Below are experts of layer 7 (counted from 0) of a mixture-of-experts language model. Rows are named router (the router's row for the expert), gate (a neuron's input weights, with its number), up (a neuron's input weights, with its number), down (a neuron's output weights, with its number) and show model dimensions 0-127. Each number is 500 + 40 x the weight over its row's rms, rounded and kept within 0 to 999. Numbers have three digits each.
After each expert's rows: a language model's description of what the expert responds to; "mostly gets" lists some tokens that are sent to it at least half of the time. This comes from a sample of Wikipedia text that the model never trained on.

# expert 4
router:502519573497515522457433570525406515498514570479552412483464530483418521469413494538527452537534456538505530465476511420465478556522570532425470418466424520475478501436442477521570482518538526496501518533497532496472444535479508494486474467436457464529579566448543514472536476528502475505512483516501492461505456516563497487438430500517475469464459484543536436488552539484540510481515
gate1:510489540539537494459393454534500565484491537544488509537547418436447443395500576507528462522435520480527537470472501506516507477441489477428537496540450530511478469490481493478488530517463487496495529487483555541545383488505473461530484479511461532512554506544509546527511483417494492579575465532501513513492468572520565457466487510510532463522539549429504497535481491457440393463511
up1:553521497489446488478419541560557514510531538409438518482532451485459454537437478493557464584489483465499512516506505446539509537509420440471558460464517473472487470429537552575498520509546459533503551488559550536581452497463481451545479486537452488449526518463503489505461462481494486530569557454491529488417536543531534475470458442535572465541483497519485442534484516513419480509552
down1:439485534517484423440483509504428531464524546528528499495515488502506501555491594571481482532468436515505447443510512550420498478524521564486504450545515471495514474462460473497473494494532495530457438490493445567470519472474534515564459483525536477508459461449581547496435537511498492538518363475531553516549420515555482466472496523502539499521527523475508478517570439448563454567574
It responds to: Pipe separators, line breaks, dashes and == heading marks in tables, medal records and infoboxes, plus labels such as Preceded by, Born:.
mostly gets: "|", "==See", " Preceded", " Succeeded", " Country:", " Website:"

# expert 3
router:484481454418495450446480484451438520546532480491520512562469554541522531527500465499441505445466490530420515570523502562562488454587476539477467552452455551447480512545492491501473464545450478440529493467560521503535506523499439439505462536584564547477458546486464503555491510520509483456553469493516487447467429477460533449497463523508464478460532493456557445588429485517447497539561
gate1:512528548508478507508532554527492461497484438506469510512533447443482489438464539545500448478486477527520480401543521492418554440466473523540501477509527526494461549501451442546489579511537528499597487473560482487596440436466476502453471532480538524507508534494588498457521527540464486457536498551411547416463543454517555460559559584462498537517499487506513503507468550494471517573476
up1:582538476453486537540532542550470475533515411525441502490468535425485525444486497440492496485475482462519485475560473443469524453556520489533532506467451547506456521527438504510473550514524552462604505410573455511610526466517495469495469471465489553513517535495513499435551460520488499416524488599412531429508552495499503459513468504438491491526469460484502507510431497511469466511552
down1:473445549446507507576480532480504488521578529397467518472505467532447520475540502483505442488421540496556439470540525513497421475537458467486602490523494475517519484495541486475517424426430542514531552475527477443475525504516454529513474560423475506484414480462549528503565505530516516467507487473409429522500515429543485544461489477489462428472491540546501456482543471469484460519560
It responds to: Word pieces inside Slavic and other foreign surnames and places, e.g. Karlov-sk-iy, Nov-gor-od, plus pronouns he, she, we and country names.
mostly gets: " she", " we", " Japan", " music", " York", "ova"

# expert 8
router:450463434494524421504506527505522462523542552424447485500492508496542572498445572508470449534493536546526486466513523523507606539485426504500539542471477504537483574544508424461471570497521549478473430432544469491457492465433498478496439481492549545484528493537489471524517531461441503539509506490428550432501469422423491550493488512476471564524562495552538516475461565518457543476451
gate1:446516492473447501568499508454540467436505457463482467556515447491479455512474547429383510563424490506515551446482467501476564498487553523391383466527466491497536433517541556501483552479534487496516498490499492480494553495530492500517514497452480483535483490458493498480495492489469480552477494521481535494457465570470468473602494492436560500526609542545484517529577490498547466569487
up1:517500427449513544513552455475492500481484440514519507514471497520444476520456508480455478513438520577523538498491518610526579517515495487443501561539448486512450479520549546475527499462491537490545558483507511493449503489457523432431546395457519475595474472459491517554551469494474512504495465585460521493477471543480548548595455503496576480530561579523531485477458474472478434512436
down1:472434522469493531544522515417479463483523556567536516510435476457428465498589482531477529521557445485501488458475477489450566525538500497474533490470508527472416544458509542515536471468481484529504472514473505573438514499475501525583507493496455473567454446512592456511457488531455513455529430491435487565464474508465531492472407498503572426502488514474551507468442608463506464477520
It responds to: Suffixes and inner pieces (-ism, -ical, -est, -ity, hydro-ly-sed), adjectives like American, large, best, and symbols in math or numbers.
mostly gets: " state", " government", "ism", " million", " American", "–18"

# expert 10
router:525500528441537521433472554480582523498470507529509437508534449485523502459520441494512510421512473490469508440418558544506463455473585507437501517459496436498503493516530438548544500505541446493535458573437512489518501473458427477502602482534519422555456512460524495548547481483444502499441542535543558494543475437533524462448488557545510508491465518433481512468580523544562464506485
gate1:487471556540598505539472474469489437483507425486540456503494492477481549452562505444557479473529466453444470482526577475498504552498491480539466522461438508556551477484442411418520525512514480504465443499392468531430447507488492454448522482523518454505522537487482493534549493447512539531503529587496489392511486518460498487545484512503499554547482542521532565517575527511563489426510
up1:548461392532531522480501519475513396460510474472594514492504480422520466520560465500521445510520473489480464506540526441488504553429473520557537455471500498541499503561549423463514506454535521515445539420518516573471475569530557508436463473559532498415492494529462547554498503583505498502469480563522467552484544523453474483556498477508550517535428529513509551486517485525561528464542
down1:500532487540522459488541560466503470467516544425473483527489537526504450512511465483518465451496467485445424567510440453536493516517515455567548432520508534484484468399521520553477505483513434468561533535522506499568588485440482477593557514457535459487461525520406459525463535486472549436479491530467507509515446446545546526445484476463491509499489493588494482400560504508432541520490
It responds to: Commas closing introductory phrases (In the 1940s, During this time,) and connectives like to, of, with, after, when, until.
mostly gets: "\".", " where", "ia,", " after", "s,", " during"

# expert 1
router:469471474415433522473553488432454452517514493527432508506458416421442535498509475541457512544488497528558500458486510498506500533483521489487530502466566476478514557508485404497411558452477451480440488533564522475470526534537497505518462503438535521482485486473468549501505359467488485530532583482570424433468514471538508494572499541482514520515482466576503498508496520465453546554494
gate1:474469514505515510493480461524558450472500415507534517489459398442552492486387438480564502412524451495544569529498516511563549536523506502494462523437526479489508526559466512512530563459491509470526554537387509551570537462502473524539500550497574519498457449551518589457493444523437497461481544481497449453505499432466496508459503542473485492431458539499482508501543535549500493490478
up1:548490442511540543440537477488492461485480500480461491515493508504485487446440477514548477475520459449551457539506507396520467505491483469509504562539557506516483569460569494538510497574462483403432533485431588485511484496560509523474507507477550488549508471559419525424491477471462514440525521498513466457502446552536472503496577554553551456435537502510546567488529518465499384502467
down1:471503481486532448487537486456411480528435508515530510494454503521431493506512498595482437512483586485549483444477442465535523581543458410503451498486466493532530492544466545486409474484483497558498454475490475473513485463549520513513465507503480521511560498510595529479524503521538453539518443455591487590443479483542479479524596501490568456532481489525532431468513487551566439482518
It responds to: Articles and determiners like the, a, its, their after prepositions, often in species descriptions, e.g. at the base, in the district.
mostly gets: " open", " \"W", " sq", " inf", " \"H", " \"C"

# expert 5
router:465546510449501411456497419485437511472537504561488483491531518512471537507519474491508551500492503488501466560450491438528502421555523546519500529538481473503554481439499453537562482537473444584468494485438495422496498439436501524445493499528501380561539561416512538475462459505468557582461465475487535576525488459472448495505547487557467485448530483427532493486547512502547489505501
gate1:500479475539550476506568521499467528444487375526473511460463443438449523454469542455485495478530493511464434439494534448498468494417486538477523440419517460465550512496515476520496549508553540478469519468459508487474506471462494514447434509495550515532496514486500457457536587487511521448552483511508456502505421492498512494482559503554463525495524547512587529476510502346568523465564
up1:518420517526494537545560438543457524478541457490582448475476503514475512496467459429473564435455507486455471365473510434538509557416504495481499489475534523508564496455531505501501474457527531503473505492476577512529510482447498555538483507444591508520491452552472524482515544512535500484517455468530476478456508461480504504491539531536432499473568611507493486491533442487596484542567
down1:570453502485433536539466494533454535505529552500459422517498477546537533516533483594486534440484504453552572467552472487461539495553505451524468501380535550550540525506435475551421516465541462503499517561539518484578496472485478539597486472481510558466536454516505523462541473498510455575515496522511563469517449541495503557502471495470557472557504542482578479535464485529542472521533
It responds to: Prepositions and verbs after was or he in sports and career biographies, e.g. promoted to, signed as, named, joined.
mostly gets: " became", " into", " named", " against", " called", " won"

# expert 9
router:472463499452424511449506508507509468484505512481410496484490580511522500542508519501571473615489453557557496461515485512490570475569484579532531512493502482487466552511495460582467487435528529470453557517590491560427494557559536497542538492506520430512530522503485515535498419502558452562585501479464525439435459488555475504496485493527498442481558532490453493458468544547495511479462
gate1:459489480566483566542475579523457422516567419490501502496551553413497565522490508473491470601468558519511435479536491504471494529539465527526495584456503500482554488511521447565497538452423498559511449585529503489512468460463516472525495512489465498491497459575435483508493468496517491428502493571473465526515487473542488521502456464534525492501546440520475523537611506598514522469487
up1:421544531439493613559529541538519492545532496487457493509535487566584535466512479563546487456507531483462518486556528523510524475413458467521502521426440461516558468428496539449472522479428462502443472539497455444532503454449520456471543539507460510507431572538448549490498479471494450566442536474492460489518510531493556566508485538509469484547479577522457492479493501528588514493495
down1:492607518487520499532500516504549516508511439498528535494522516547471510470470492514476533456521492504422516524528525477452535508541474569519566469496494482561443550554569463499499499524461447495581484504467499538475584420466533448517522511509456495492531427502431425515478511541457472512490511576454591615463509430459467478505535550600512499552481511503435491503515570500443486470500
It responds to: Separators in tables, infoboxes and taxonomy lists, such as pipes, semicolons after CAS numbers, country codes ENG, FRA, and genus initials.
mostly gets: " ENG", " (aged", " FRA", " (age", " published", " located"

# expert 14
router:503459580484543524626499497474437500439484454479417555471492490431500559536559531522544504539502493492517528462474473525532567503409498466483556503468511521543461521540520559427444475443489468472529599498481475484474492515521487482506453542538464508487540515502511528488440531476583432430510487448495554528451441443488534481490502504529475602494528487561480450463509518486494560492460
gate1:522465516475471509526529506467444486469492464504508549458497497488411570498540516494571505441457568411537492495474500538431572471517535511558551476466496522544440466536587543526561493510527517576538493530446479553471470491442434476529465532444446511542477415425498501515525519501530514487524532495534526465484556532528538462484533487519445603467537508571523576513536430507487489441489
up1:501465536503441512520475500447442528422472498537464564438493580480476508498492502540518513452499567428491452450550530559491477460489450504521532493514548531531474499508578575558553441519534538547512493497529473510496414517451397502497521488495467452491455395450532520471536557552536570448466528510528531457405500512503488436473511451517473531468554498543522541454510484491455512443522
down1:450458480516572536527553502413457565476518519544542469528458521479452471508543524499440463480454448509469494467524486466486516574462449546626480571442504564475439477512494463500469519458541454536483482536491498550428524497507464573543538469506508480485471477487515537570451451479593490506531461476499595474531522467517559488488550497527506521438529563516512478555474484491434536570484
It responds to: Capital first letters and early pieces of place or name words after line breaks (B-el-gian, T-or-ino), abbreviation periods (St., B.V.), and School, Year, family.
mostly gets: " School", " Year", " family", ").", " North", " ab"